Weights of a small mixture-of-experts language model, trained from scratch on English Wikipedia: a sigmoid router.
Below are experts of layer 3 (counted from 0) of a mixture-of-experts language model. Rows are named router (the router's row for the expert) and show model dimensions 0-255. Each number is 500 + 40 x the weight over its row's rms, rounded and kept within 0 to 999. Numbers have three digits each.
After each expert's rows: a language model's description of what the expert responds to. This comes from a sample of Wikipedia text that the model never trained on.

# expert 13
router:523559461467518537461514523447498474519559496533525514511478451446455579458487491528494529544482501540469505551514504517490483502384511450497454587523507524489493534461518516535501478445476564480537469502550446427461494503512544530513484457490453476511515512474554482485540515574489462534539489562452445534519506425543454487500480495494501490507517546502451458536498566541445525489488581500541471467490464504379535474480466570492537594516534452521411440452537582468499523527507474503523486463572418484504533512557428475487478531485462492510511506490458507480488560463537541478483526511527473472510448494606524555432467459464555471441539475478454489527483474443532539500510523432454425550514424614520601465466581520513441497524494518451435469484529462526539411497475553
Description: Mid-word pieces in foreign or unusual words (Med-iz-in, Pot-os-í, El-iz-abeth) and year prefixes like 201, 200 in lists.

# expert 58
router:484495526469454498463459570426475558518520539520583487460505462464472601553466439461535468546467549437535526441552455532521543503386545523536484519467499513522483521535471415531465481483512539475495442463486487537516525456468499537508566454497554489526482464550524475530524529571516526517501524501463504486492509433556547497462506525524480489457584551422451467511469520468463496449462431545571488492546486432432474493493440480531443516483474418548528451470530501474435494459482488492469528496527480521453506463504545534511483509425490532499436621486489532488502552446501442461487489543439478433536530509591533468482552430501474555482521496442421477508517512497551446529482474463489471516496453566579588474512456463508482476554442549486450488475436506501585465528455529
Description: Given names such as John, William, Mary, Robert, and periods after initials in person names within lists, tables and prose.

# expert 61
router:514508488471482498494457546453475502509537442436493488513544521495437512533477526531594463562457465441515493472486532501478482504428510506556478544481502445452493541510540449528482517454546500491425450403534559496471511510504511491574579524487504510532507443449472462477527527477470500551509442453585521529431526394536513556506505449472485499585518522508477473512501554468508566574478553531459497463488455434411530500505465506499444535514521440483471480473535511534458505490557540470541468447517447497429487520487461488450460565495428522453476513521505545529520461480560517443509530498511498426528489543610502528477494507497480460409534576469477481503525446506555551552512494491472413494542421544455577497535584473572527491460453602482463551470517521542484473482545571
Description: Word pieces inside names and words like -il-, -ill, -ish, -ton, -worth, plus an, Green tick, and spaces in table cells.

# expert 6
router:478499491476412531537528549581541489484567511444571567478550470490488524550461538538491459540509537456562442532625488541519510489451480503470540621492476458470442487526532413546471537471462560479504464424454538469366540448489540495551572445466531494521515490511512454537488459513525552469488494446484466509476524468503549467485510506531497444469452509458567515526535524470541456483473498534504448447496494437467538508483517484536527512545539470544515422438590462509518493529488460462444515461532408473439508475485514506441427586497490527503440534466517562505453479501483507494519466486452490524495464543531470455440483491506475470526513527451448504476495441424488481508575502417517519464484444583532474499449549516560526528499516575515433514486526499556526534472505479
Description: The word "the" and demonstratives this, these, that opening a noun phrase, often after of, in, to, as in "the first".

# expert 56
router:512529507495463520496528544486549522500519535517586492487533491444455509472442458548564528513517484472542498515507477574541454556472484469518505532436444477551508568556474564514485529450569576478467415485468506413399466439485524508510508491471493534532488506535522426539486480460562434540527522510508495538432516475528537535492494488505488500440546491580547501496508594482476523592503482476515468493577504458410502482513477516530557547500554478525417489467483519495536532478527499484490419494587454463435438483446468541540473576408452492459446482505498471461482585496493492490475514503476518499483530462568526565461448501481526524459532511462467466503543442509491540501513474475463416483507451598556588492474540545509476456498457512567454468396528540507497464439455477
Description: Possessives and quantifiers like his, their, its, both, each, any, all, race words like White, and the suffix -ate in words like Debate and Slate.

# expert 34
router:541513461431466471450506531464534476475533535448502473477454481486476517482482514487574454548444628489474469484604513553480494498435604464532522543450496446467465550546507546502510451432525592446528465499501492503493462444536524508523589458479471533506486481541586449509500532513505513494504512481532486507453453426617535510481519466552512512564541504477524510497528559452502470511508560455579450510512476501443541466498520504473463506537464459452517435512495536456485485518496525502496440508551478488509493500524453441524456536483495555517499563505502511532448534454550511510450446514408464517504448435596503562509533444528468502553470553467459459463490461467525529481481488487502462592501359574545518539538499491468514503524460568518434525505512461467490548447469572
Description: Hyphen bullets starting list and infobox lines, like Species or Formula entries, plus linking words with, as, by, alongside after a clause.

# expert 33
router:552493500462408441457465515460534500524504557452536473466568502473474504507446458507488507531459485513510482548508449556474561497489554509492462484539476516497476526482525484440437517514497544450497430529531522497366520515474506467502486495498556523541504450461506460561496557460511499504488547549498520573457557434565511485432509521574485461549563473496519530512558470428418438512501520511556506504523500482469505432426520531547487474545511475506463366460512528420450462518434491475466480513460473551423492513521453485555490537424459528480465550490483466535477476528535479441478473563446533474525497543547530486459513505477523528510523552478504461425512447544597568513497464531501484535526468575520588514508509511451426401504471541500468546598548494456506508533538565
Description: Prepositions and linking words after a noun or verb, chiefly of and by, also including, involved, across, and See also.

# expert 3
router:464483486429435437459416510513503460528507462509529452431517501477447463557531471554545478529571491476533475535520479522460478499437542505538494509498503425538508567527583510543541532467524542409525482450443493500489441487532504508529549434428553529567538465469548496492491463481504503457560448475519491536518539442593477493484530462488482516528506533470497514471544528542482506550487525477492464482505450481454471477545493479473486509587496447511432515516578473534454526489468484533499460455563463481471487551503475516525490542486431540532442575540450488444492504466503499459390528470447403481432464514677534560428498467473514514501558578527454505537475474473518511512538463450493453527503512583493559527502514509508470510469468589541476461462547552467534510465501515
Description: Articles and determiners opening a noun phrase, mostly a and an, also first, another, no, new, second, final.

# expert 16
router:547479477491452509508547529473491456520584470514511501489534468490422514438412529544522510565496516438490468491579555567490527537451563519568476534449496468527462590532553468559508508490555562470472487402593438483434513444499504480536547471518464426514492423489521535471480504504524474506553483562421543477505492484501542547485491487459506512492546493481468579470561490511432502605492499466497455471460493470451537502493469517536524529545572485525482488470492478471452496552472535462506444464469478470465477500470477493590413497404492523516452522466523516493475500469517435510396503551474506520481504478568509562486497496524494507503561487467496506556471478470457507536487445538465366513509448569540592487530452495555427524475479565525479542468489521466523535494554549
Description: Year prefixes before the final digit (201, 198, 199) and the space before them, plus inner word pieces like imm-ort-al, pre-views, de-nounced.

# expert 21
router:518531506443460517529481511453537456517528479512486479476523466475455550454545469499548518542482537446572482485565542572513559508440547526508460545508447445529509506524538497496421493497548596469508463446517516401420477473517498485472533456487450506518551421535482493500508561470498442524586499505437498552529456368489531569540473475519499477572515521498430433532474547461540466478503507564527418455530508511435473485510535471491507522547561458492458426526507504478420506460488471485538444465436465464500537452534457544515484535404488561446465464526461526486458567526558500503461498522494490451472476508574469553502442521477464475534520527453390479511514419507531489513518509440471432480488454579506584487525507456552494534537490524501456513538523543488567518509453529
Description: En dashes in year or score ranges like 2003–04 and 60–70%, and the blank space before numbers in table cells.

# expert 12
router:525555515481411462471542525416524509535512465483511451470546483479451521475456446536452475548472556452551502475564502508536507467423514475470455608529489539448491548507524470544525436545468570478481512477518524453413501440522478420480527501506459512534551429487481400482546507500472503529516512504456496559512581486509519504434471503505460521508482557481485504474479590544485454527473514519511456485512447428461470556527472449457503485545477515532549411469501490521461507474463522515511429524533502547476491503523478472494469554484487552537436582516462453494502521455534503461509488436508453502524539492591556512471500478513555437508544491476468553523542503500560551462566484430467381517540463628525549547544472527597483462520451575561499516519528531503535532476494459
Description: Word-internal pieces of names and words, such as ent in Mentally or Century, plus characters inside numbers, dates and chemical codes.

# expert 25
router:486530493493466483523470506425539553513552553480550490445498492500512473452478529452584483534522539502471530494589522505513511557526508535477498466518524526543439479529451477520451483488463566470476402420469509530467526504518502491554555493459458493520551495497529506482456539525512514499578439498488501540449551450508430450474519484504459532525559573525485459539559517491415586500504462500506405472556468473468497455494453559522497523539505519533391442464538500487503478524536502535460485460523484541488497508502476502481399603402533529447428490447425446480506544536508471449469497473473521488504472544572544500505555526475486465500427550531455513500495426463466548515540513457493401517437454581544551523499508467482483520456451557530438510537576586522514501453504576
Description: Number pieces in times, measurements and statistics, such as 00 in 12:00, 000 in thousands, percentages, and years.

# expert 30
router:507571515460486480436467486369529463492464549520532460477495489442484592446522493556530500538484476472522526547608464539486449458478539450556505578497484471521527502544476483544438502497491503446528438461512497446442488425484504503540533507482509494475540454558499465477556513555478576596652486473486469545497544495510513471479460473496485463481473473495491535481484562497492481494518509550478457425494437499476441486536518547527504513565549452508487449454518553418481526503488594439475446488525422450473519480471505532467456526424455491461493522525471490550495526505494518456456497492470473491428575473578484470504505532540488517451510570472432464529527449504499523503541479502484469490545414507421585484523544433508463461431462586528442500505504503486512489495488565
Description: Line breaks ending sentences, table rows and titles, plus heading markers like "==", and some Cyrillic letters inside Russian words.

# expert 54
router:520511526488451497479423571474535492538522548421542445474498482460482469468463482499498495547473503492507490542561517556479520505422544528508522541505501456509501516510478425563463441495538577490586425420495536457428521467460487586558512488475484488507534497517562542545441558428513561549601491524531535547521507433503523553518472483528476491486511476448524506513553594502483441516527476466555477507444477486423445480509563477521574479480580498478494461465494442504457520468486508446439479440494479525446486565522471489501494503451469474536502499508503493502452523475523492503455425526409452457525472498532507515432509475507541496473544505455543493536543471504545450543496483501457389555553451606507574472563516479497477545484438557483453560509518513401558442506534534
Description: Non-Latin or accented letter pieces and fragments like yl in ethyl, plus century, season and born after ordinals.

# expert 52
router:472510465464432490459481578478484498453540478450519523494530562489421578491474444480535493585477525495532532515539493545450527562491470528559502487510507410470441553523488521544440489493467541463496477445470525480469504500418493548547538480432413507519549511538469489479523509502562515509631484497480476525481510450540507506493554487570472435471556534543502501506565451502438516460436503538483433477496463481410483489534562496545505537540508427547468389473536496547486562587532466487517531433502427497448485455537449472550446530398446491525487514510500512555508518516512460518427500478492485513463516427564456518472482541548483494472505543477476501475473432560494576572505477536453418488468474544490542475482515485525542529481459554495469523506534533447501496460572567
Description: Single digits completing numbers, especially the last digit of years after 201, 199, 187, plus set numbers and the letter after Prover.

# expert 14
router:519474487474430506480492546383560530514479476554502504518502467544478498521465472463554477601520503477524467511562537575504523539472507528480449534497539449475575502474454443525375469514528526520483443452509556417436460496461501555543524442448494520496557403543486477505573481515505509409513475490493534536546538452546492518514495519441505526478549525550497551551529528517497504513483474454536444422455473478405528514479459559469536564525522497493470486500525539507488492492467468461447500436568483476476534521528444546516483552432440505472494526511460528470458452510498478440468536537502548488458525496621473535479493471513479509492540480440471491501500466517457473566499434472544419482567436531508599533551532486577527487444500501497442538496465497492556467440505592
Description: Verb particles like out, up, back, forward, off, plus sentence-opening However and According, and broken CJK byte tokens.

# expert 46
router:564481533492456500468416568440472404541553483473535467464514519426487556471436518577535465531506536469516459530582533552483497522436520480503476556529490522494557564485518479567462523423498534456450482418405533477438513449474517555522551461440520511480455474528536478499523522544500492549569462512459469457400514453558507489544487500514509534455536507485490497487475529521494477533473437539493435519518396431460525486563480522545545563542427461500440484480506502587477548488464493488551468513535429523488530532525517476518549546450461447460491564450511500448468502523513459498482530533509480448522489477607517492453529448470518445478487523467413470534522408484492472539514499498467528549492474533484561446570511514559477495450468565472506535444550435509493510532503532
Description: Pipes between table cells and list commas, plus verbs like continued, has, have, attempted, contributed before been or an object.

# expert 5
router:488540502483428540469454579506515530453533512467522475511524461455443543500493478526544478560486506453539477476588510515444529476489551506518460519475535444513481504553495559515479496501456621492541503514546473419477484456512495487563449458514488474522453502503524455514557492498482518510577455493528498525474511435531544501436538492565529523516529513492467519491464522488499460517430502495572459460505466428439525482466475499479449553494536460474488501468519492537448485490492479510517473437487401444434514513501467494503486517493462504560531559436516482536431527489560451459516520508448438445479465457566602517500490444468497517482498545542417551526480401533471460457502483499465488508562469632497677486483538478502444567495440581480484476495531504441489507433552522
Description: Line-start dash bullets and table pipes in infoboxes and tables, e.g. dash before Kingdom:, Spouse:, Genre:, Occupation:, plus line breaks.

# expert 51
router:496438536522476454498508542480552500553534500503543455479491502454482626521433489553492509522537507465539482486513469526486527407463481520450510487402509453484493555496454497551511462484516568487498476488456555462391461441455505507591552549428475486518535448542488545522522538516546461490500475506483516551441541443541484495488533452503457459530478543489465530505514552441520483558470576511548447476489527467426510514497511487509529502476498490470546505485471507522428574499480564455466484485529476512452539438491492477562501570417487503519478560437466528479484464461457503472449486584475487458484565501584530527422442463531487504498536510466414476544527394541548534567525461498506477519476484597507526537530476480542489466488468505507430409564528424487526497449534584
Description: Location and time prepositions like in, within, outside, of and on, and month names after a day in birth dates.

# expert 22
router:487476426537410525515468507433538455544514505498596511485503457451457504533505479435571509532482553420538498516570474537521549505462538495502451543514488483503540515531478511535462497468520582445496470410494516452460483537473497471495571460494485518445540462457501526519492553517522489487582439487455519503453518418540452451534487498516434503497483475463468547562478512532491497498523495491514489476566471483432508507455543533489493533577554412511450465455567433479433487482442483478489490502521470573479461527523438461499450556438492482479493583525496506556498505462547452478545551445485517537482536483634527501486524513477461548508518507488419478543548486418560470472513502526449461521539459610523554560549569485447486495515497540513450490462528530452552502410575519
Description: Uppercase letters and pieces inside acronyms and all-caps words or codes, like CERN, URS, FRONTLINE, plus plus signs and digits in formulas and vote swings.

# expert 37
router:505601502527504513512536559440490504492476486466493476483545490484451549517456436405565491579507523465475423537453540508464456555453611455514543523469502462460530537471517478558529472472490536437516462443466531423413419427532523528557504515485434509518444552482512501498526556472558525444459500517525510540479510470505537520470479470500471491511445488473448504548514491509419468490483518488492487458512492441529518498470459521515438536599534440491473413501532445501462508466500459483539478451468538519475541417466488479449453459417408540532459554487532542552508554524473469469470537520517501506472533495577549486439490454544532530446580527447507522554520420471470514496504503486509553498483440601502533573561495470506545515495454546508545518489548475505503533447430450
Description: Commas and comma-joined punctuation like ), and ", after clauses, names, numbers and list items in running prose.

# expert 7
router:493497483477471525436445581505498560526531530459474471495482492465494541520474439485557473569494485479498514537572503467473549518460552441515489543472453543438453505492542516541391491480519535469553422457554532432395437485426535537551542471413504497499535468460493516468543475554540460470528446442522528565485442455527491500518490545498419500494500539521546482529516536517455454491473518527543427467491503488404502448497536454474575556530533405497479456487541476500490497460462422470527504485508442527499508493473448505530502559416453526521468523503471452494509541512555415478421489543420519453471520517543604520515505505480518501474476550478467474490517479487499496550510467519465353500521458594522541559478500514569470526507467577500458511463502531502508531460504522
Description: Numbers 7–18 and the space before them in table cells, scores and dates, plus word endings like -ay in Essay, Bray.

# expert 44
router:502502451481483486474512498478467464454530474456546473428548473475435539469465517486603453498459529506506496491621478507498579479455480528571516516483427470569530525509521485519444430456527538501492473475532488496510499433517536544582532448456511545514513489505521483470465489487492543505579492470453495579472516401535525523565493457504425456492562564481501475495514459536521450539520545512504428525507464433450534416494534530564523529546560458469458506512547483510456531457451453490526501421535422534457531460517433548548486529437437485529535521488471520489460466462550481480454505505495511471412541467598509499511515454493551523447535541432413471557494429498519505495499518532445407489487442537497580482519567498496458517510525548481472559483432467518508460462511560
Description: Verbs and adverbs like however, especially, found, born, agreed; the piece ou in French or Arabic names; and numbers in sports tables.

# expert 49
router:526445505507420518433522521464544464474561495478547474503535512435416484539441490518540473523474521428548535539546484569535478545450530511524501530484461414530512585536531483539506489501488594463527448452476516476439476570560482493569466446469483505522449479530499465515462456537496533475585499455470512495486502467598513498510484492549485511538567538490467473485488506504492514518514517462564453488517402484463517543523489466515493509539512426519453467532556517540414514529477459533505451454544414479409549516461440505531456615386489508454466538504500473490486538502536440461489477505477498496519477531573550486431479482502560501444512526438444496517478466466528495476480471442415496553503460593501583516547480500530497471490468583544495433498522446521486522462484565
Description: Pipe and semicolon separators in sports and election stat tables near headers like Pts, Total, GF, plus verbs make, give.

# expert 42
router:480463507433402510498466552511523442516533511464543517454514504523440527498464481492523459583497528461507427486562487496493524562514531498488452531482440510546526560534544460550478467469495519484504453428475469491468428495587554569489540477479519502547518477594520489484501450494488558465479431491488497464474531451556502485523443522528448537489519514502525483527506467521432491548487501477517455471533458506443542489484485473492581548519461521504488466465527508497545526498544448545515481456480446545427491534481426495502464587435488540438471533517460466574479492527543476488485508529504426439527464504547561443519529554455522557485532548447485489452551486462436479541556426493413432430530466584540598537460533589529481435518426590497472505443540504441522443519535497
Description: Indefinite quantity and descriptive words starting noun phrases, such as a, some, several, many, more, large, different, numerous.

# expert 2
router:469506473448464548483511574437501525463535501502566465516493486478484584498476523457564410553527467467490523519588435504465464498398493554540478546498514508493464575503500485507412463497558562458497464391526518498454470479514558541549552523451441447452534469474504509534471478518491523489594496458477492557471564408598510474434478524536435530497536553478489524471537523430484495533478477479519454445448517496409519419523502496535477548540527435498437451505536458530532532502454487456485454475532443505496509516551504555496515547425412498455524485540517494519515529500527477461459511585467483504486505525493442501477449489529492485467556552452444429534480450536498536543538505446502381505516479557528557478490485507493477495492493567442478505520552501482490565502473560
Description: Closing word pieces of foreign surnames and place names, especially Slavic, Japanese and Nordic, such as -owski, -sky, -ović, -ashi, -son.

# expert 45
router:440521495495497531499526512442522515477520466473535482490470474509498535434423528535508499545479500393534506466602479548525497552451610502486532567470455494473490542531560437543499470504530579494482448436456486481455481459476566429515549490494516504493493476550523430525547468451548440531531467454509518507527517476537459502477488512522463457518490508582443588516460529492496475466479572482506438462544499443454499490502517495531520538571553507514466517416541511455442539537462500551485503419551376444481472470514467505544468562460469540502490574500565484433465499518579468439458512493477488420482495511579455502482474504556539463462513528501459444513507460553565540555496423459461391539519488542492567476512529467526494493441487561521471472535524517492477542524489555
Description: Table row endings and section header == marks, the verb was or were after a subject, and the piece en inside names like Offenbach.

# expert 23
router:554486506487486535497505534489495470538486520382503481452527507486503570471446500516586420508466483446474518546564532465455558435462517544498523560478516469533387546509491536538464445490489563485522445451470503492366517442542525529586517512462499432503569501526525481532515538529474496490603437424495515505482524425582503487508468536526486504523508552458452463524482587478485495496472522518546504480469438438397571516505479525491493555533502470499424439491556520470410525527524497500496453449505468534452537499511504473518460557516492484484512582450549483499476493519546472442476437499462523459416501488507487516484535479499513520493539540469419482474509462508522508567535472443467366499552435556502558532526475466518502468472512530464503566511534504531541493496476472
Description: Vowel-rich middle and final syllables in non-English names and place words, e.g. ag in Ouagadougou, as in Kazlauskas, ami.

# expert 8
router:531493511471473518454497525502537451479473467447575481507490491438420527473467493474520544574463530437467481542630457523528492513407524517557505571508461502491531569570511455509479476548502558464504532511515439434412469461517521490543530509500477528487534476470519466533491564473510468547564523487507494541517559483453479490472490520544407466494528615477482535509533499490521451431512529551474392464475446512434477422521458551513497515551473469480511435419530511484462443481461527460459464459468442499402499423480492557463509521421494488455475543493543512444466519499484517461463530490419509504461459487615517560502495525503517483461483502531448523521467444532563511560507501514502429510537477571465606497548502474554500519475462540540461532469486505535468456483483503
Description: Pipe-plus-newline closing Markdown table rows, table divider lines, and line breaks ending list entries; also the piece "od" in names like Vodaphone.

# expert 41
router:464473527485476507495500534428536519522434517534513476540515477436498569475457485426462472542480476490488483505597554535518489507458539547540448514487546385468457569520466560479471443440465523471510473449453529495440474487503575482486549475506498576515546440521542476568477512547536535472460442470488458553471524519538548471461474539520471491464560548546495514475472498539410494456450491484466509507488511473485460523507491485480457549568542472500434417384535505518457501467455476514523457466570421536532530478514448465524425559409432472501506491495492443476539502493499547508465510535398478456533468537531545478411515483486542494493584501487515482516452469502553534498494494470474535467517507593485597517507498475444435484527457559524499476512595464467517535543568536
Description: Sentence-final periods and commas ending clauses, quote-closing periods, and connectives like that, which, However, plus the piece or in sensor.

# expert 48
router:502517537506450476507540574500551534504573548493534520510514429476423474541496499548578504522507510492504505469556476488500583479405551507573458525480455449513548534475489458567502488452464525514471439440473494383476505492518520482518518478474483461543558462602482493457520441557462475500513455474489524571473558445525495450478485484497432514496543486485521456537512506480519477520479498457482441480483464445461504453504547489486444534550545475556466455455551486513478524406485543503499402489528462483413533479509501482451512547510448510447446553538557439539492528507525464428543536517450422489482476497521573499434550478515566517468482546495448486521516468564545496508527550494480459592476454552539566532436562501616460522441437522505508484492552544485489431472516481
Description: Possessive words and endings before a noun, such as his, her, its, their, and 's, as in "the manager's spot".

# expert 47
router:534474515503498481457480537348559478526527478448494512440500498513441560530508492453511481583518531504491532535565498539523571491480502526554473586493510458473430551524489522482431420491541527449488480459454515454418467503474465502537539490411491441512562412525489520485521528492511455587498463487500521555505575416527509513458501520508430518569535510466540492542416548465562483524519532490543498463505481427475453453515486442538496558535536476479434460421565513508468567518514536540484495438547450516513486454499530483542471557458448491475469501563508518469517504521586481502511491516543520428467487475586494460448521468477495546451531532516458540505481373485462491554466495478465484530541454522525556467484494503505523497457418575468437504473543545486495538463492504
Description: Final nouns of organisation, event and place names after modifiers, e.g. Football Association, Trade Commission, Village Council, Championship.

# expert 27
router:504476491486498446443448477519481450486529503546472458480492543482482531584503503503466496565518491433498503485545500555515493531465463467513513539509512511510546594528438489535484511431507566502497511442536490432469488508505502492528491520496486484552539465472500541497533508524602528523545487483485552505453528432515531564485498529543475522508506588454499508485505590472471465563563484491504416414513442462381486454447448544546498541545499496480494399482506573462433479494424495506457474478549459491452521497507512466558528561375449553458444546522484487446512506423524502447472514469513538500508472505572576478394458460519508487473556595529482470483524494541462507488524496536439397506547504570510604459506513440507508472469466574524508466492518519532477455463501522
Description: Fragments inside uncommon words and names, such as extr-ater-restrial and Lab-r-ador, plus sentence-opening After and During.

# expert 9
router:528524506490458473495511553501532514552578516437507514485520482455456551495428485518565481581491496440475524553501481534471502526411518500596494567448517449515560543469417523522471469499510576521497499446488469499405496526448550499565539506469448489565575428475507490504481528472479517491533467477498508513505521463488541477510511454517530518458446536493511484555524533499519508507505483491496438484519520472483543521527471549515501542567514440529439433429460529490460533541504439475473470469487491484484431492565435462551516522513423535466536521509482439484471537563589435420499466482520482431533478498623498430456566453444510517495481518469514486455482410448562496488564492509462400549509422515508565511492536487500404492496437592489460489479527524455550486493552534
Description: Place, country and nationality names and their second words, such as United States, World War, British, American, Caribbean Sea.

# expert 50
router:540568449513460496448491538420516482521540491439553516474518487425444520530500538527510504543508522431544526559531525501581583461480525477449426513413462466536486511518506445597496481499507555464491416489463542484381522509478537525517489486474512523513522476557447503514469530552501460554572502554490484476499568392504547510493498454548480442547564469532512476582464471516501495471475522525526395485511488430433444477467511542514516543518496502515514452379538506552465460501473497541444496461521462497439499512510436478482508594442438499508496497475441500495491528463494475455495475500447474463521505457594553472533509525536485509441544497496485448450520460491525492475515517532525432544574453586488574520468489470539551493477423552521457451496510547485486461446495497
Description: Single capital letters and short pieces opening names or abbreviations, such as L, Derm-, LVS, plus % signs and numbers in result tables.

# expert 60
router:561562513475483462421479534508470526500551528515530528469502476446400480508530512550562400604480521441515533539568505512541498504438486494497474486471559499517496620500529525522492506465522530494445398433461486398432455453459540509519536451473504567584548497524512427458521490497458478489519547489511488537447513450585475527569491480484496546440500576501491418520485469410450476515480510561530471457483468504418464526499447494555500499550565474502533476521516468529455520490527511534469486497553445498524528487532426438513485561475453470439488566483446502495519509483508483454449484542499449448469444514558517518485526467507565451498487515529459472476473473474502536523522497486490447544548422559541587480528545483534453469466421532553469463438519518490476483514476544
Description: The article an, quantifiers all, most, any, every, and auxiliaries has, have, had, plus the fragment al inside names like Adalisa.

# expert 17
router:520528494500435457485504559442475535500500547510486498474476547528519518543503464517547499560520494487544511483514479528532517488490517513508410530485506429445435516499547501562515459523574527546457473464471490471369493482438509506540526462497505541518467443516517495512530521496543521516545478513502492493489527459551531547453468470544484564525503481522422493543518513469458469464467534517579399450513508460450504486515515545475546517510465516462512454465574534491451499475427549509444436474597478503400570499454484454524503557428420487420444510525480467499481473468509435470501502508475508440494480512572504564455488473499501422506462566503384477526464484475579545541524508527477383507582466614504597477539545473490505477532483586525475504476559493475515459503536522
Description: First letter or syllable piece of a word, often capitals after brackets or quotes, e.g. C, P, Mac, under-c, accented letters.

# expert 4
router:484498440433402467412507445455510475513535521485557506461500472502497528459460488535552416593461500516587481504563541579473482512449517478532496565527537481482479580484529509530484517451445541458503447466502501452405449468506546531530536517527449488526439444480519505489527524524465543512542510543473510591476473458516556483540517492493460555556539539460475472502452572471535493516461482429531428536536416482480506458520495525483499526559450499465463496482495540477467532574485545515467429532568477490508477486456447455556502580429426510503462486511499501414510564502581443528460508503447489425443429497570530524466493448517490552468471546470445508498521442537536477562549490551517477565486469553514578502525499430530447511495479530568530509507499467469457495521489544
Description: Prepositions after nouns and perfect auxiliaries such as at, with, for, under, had, has, plus mid-row table pipes and semicolons.

# expert 28
router:442506473499456523480500471437582486548473412501515450494505539481461570459486481541543509571548561507558449523546476536450465536373512501511514562511457496493546602550534505529490452506516596458533452499508505513472471412474561477587511499458552506528510498466539479543534533488494496519544440539532451515511521485542504467425571562521453500498492476559466511541556530481505454487451493508468445486495507441393441461530503567544512498544539485522482468459501484516422518505491482503469409474550503506500540472479458423555457584483467519508430514505470524471476482463509465444508466491518530495504507504604554577452476518540510518453484576504449470500494473482573459462536487460461383500473481605537548507481505513526474452453478464522456505454520511519518495463492541
Description: Word pieces and first names inside foreign-language names and titles, like P-uk-etapu, Le Cor-bus-ier, fran-ç-ais, José, Pierre.

# expert 18
router:533515485503441472503437551425522482468532495506550505464469482493434555536431499470501498555502534453503429572522474493500535526420587500480517567500500498470541559472496511488499453526548592455504434490488489416405468447465537520501524512520527444552451428474501458481536540508579532480530516572498530543440491476546481533490506489560491503500437541491411438540496528480491501551550512480522434480502485490451487492459468508495511558533454422498487488524486493519443547451446508466542415473515497503494551453485527498510480499466455518481453587395514480525487502520555442457458501511482510441471496521621597454436472448518563504443549499436441531510524444500477534486514470529461510497538500572457603492486526466518500444539484544539470505419513457463481543461450520
Description: Commas and table bars separating list items, and "New" in place names within lists of countries or states, e.g. New Zealand.

# expert 0
router:491504472494462511466513547431528495444545517419497511488534472447530488486489479474513505540504522461484484487630490519507560494466538426521516553513505473503506558475490538486433501457506572463517481445476504447398480495487594542527494454394534490531556462472484501566569466456512476484531505471415490543471484442492518505480545500515463484528506542484497490557410540472504485540500490438531497484464498430441561478459520542487461577546494480479462486419494542564550529551480516543532488480501462528472558522533532535525503559389464445449489553505485534541457512436499448443503530529443531495481509478548566461576522466561545534443519514417475507528486437517481526450467515471435376483528493552482571490454579511533465466494471554494436507479534497530474511507504579
Description: Word-final suffix pieces finishing nouns and verbs, especially plurals and participles, such as tapings, flaps, Pigs, nuclei.

# expert 10
router:531517510459409529466478560460529457554565511476491468452493485456445545514438424527513459556486492421520496498554520503487505507442493569494470558511502447457554556564593501548484471536485562455525501446497484485476455503486521497505537490450475557463436448527466475507484536515547464514613453528461525547417513443546497524415479505540510518519543511490432556470499467520479472517471538495504480502523517462463517455518506506549487520496549441502455469496559500553432451524472526460534465426511345500470523527524486469488476583423447520538531524457506500516456491569581503446501525516445517523518470517614520489441524462486563508464504498444523499508562424442464497537528545515462499462558454564552582494532472496530513480509465573531490487497536494418509494449509496
Description: Pipe separators between cells in data tables such as election results, squads and track lists, plus header words like Turnout, MF, Country.

# expert 24
router:492488446507436522462505558463502507489559506479534496503518540500517511543454491453563451553474527489525479528592477557492515524411507498563470540494498477508442599523496467516464448430500559451528440406508469498429471504524465576477507478440464439479471498430488492507500505523529503505544524449469482575486503311510509502513564499523429523479536558477488464505487535481541541547450536516554501481500431440465501476522498527530525516577533469523466468474510551560531537503465449514499432416513488448465532505512482527443459554412438512514508523502451529494483503508491424434477535528498507508521487484478493499512522467587510540510510525480462455524528426493536536501557398491503391519513473564478558484531523549536528471493420507463442537465529546538504535496522572
Description: Final pieces of names, species and place words, such as skyline, fluorine, Lithgow, and percent signs in election or census tables.

# expert 20
router:473520534470394510531472560503431454484539511510480483432524525474381565445437478527563477615507512543485516519559490529522530525521511521503429516513474492494531517501495479510475492482486619488500482407468518477403379509481542536556525527430412504530516461565510461474480518496513481522577452526483448513451522478506539471466485530568433474512532592447520487507523540541465444487475539488520491474498499508426522463492472497486482538519563507520476446425567526532488512475444443477513495468543451473458557467538468501516492550378449430512526503502483479504452548489533484484510537526450530529525505462540507469493480462531507515493515514452458485485487450468563506526540489528444426514577457540502583545490514439529531470536540585438477480487529449508556456519490493
Description: Words of contrast, limit or possibility such as but, may, can, However, only, not, able, plus commas and pipes opening table rows.

# expert 38
router:566521449438433505514498549476530515504522493474495535522501433468500487464503466497565463577460516511513512459575491511515534463465514480549445578461509399464514630496458413484467464551526541509540469438497482412429471495564506530536572459523477515534489532544533450478568502493536486515530525465538498484434543439550513486464480512588517462504516513499512493476521575554564451561443492531546442458518527478439510503477511466504549433495535462494477471557528513507463544520479479468461462421485495536417523544484512514516470519468462483481494521453488525483457536498546421558471495518423502480489465535545555578484530428490516476475574485489478467535492477503520580484528490491454402523492476596590565516467489487513499470528426529494443480517543518449484399464484510
Description: Suffixes -ist, -ical, -ial and -ing inside words like communist and Marxist, adjectives like same and social, and spaces before year numbers.

# expert 1
router:500465525523507533484480567483508495499593444533492488478444499494507510544473491507584497515562493549556567519597509481521485482464582533500433564435464512494599525511507465482473443462516591463524419503462527479388495465505554455564522441498466448542553456522502453473540550474474472554489457452464464563462509430527537526448501512558431511506518494489473502521479510517536469513470539531555445480491470471466450528468436483476524477510538466515488426496568531460443508523535491498467479470524464548484506476513486524482462498438461577438464503535544497445501476500539432492513488537490479520429501453546471508472524462458533538430534459526411483529562395477545494528507430505482382533502493568465564527470520504495482467515387565477469504486488458500487465473536563
Description: Proper-noun parts of institution and place names like University, County, State, College, Texas, plus titles like attorney in biographies.

# expert 29
router:466529482478433499457467486429498509545534479438553523489479478472475454489474491457512455507540532507448536504568487511492526487491537521481475501498471518501514563521529500542453447488484623479499411376446528480467478486487474519555549513515503455548553484490567469490468514494498519465632482507501533496452548436495467482506517492497478506522552531551479488529492520508414479518468492493545460484528494427449538459514438528499491449525542441541436499481535496519460473496518439520466460495500460581477573547488484466483426568417502473434459457487476443474529534503526487436447493518537496508494514567592576464531523474507492486474509543439453518481496412499506491474492462512560395490470480590562557504518520485567507533482439592482437520470545500479535497385458576
Description: Two- or three-digit number pieces, often after commas in thousands, in tables, ISBNs and statistics, e.g. 1,09, 8,67, 56.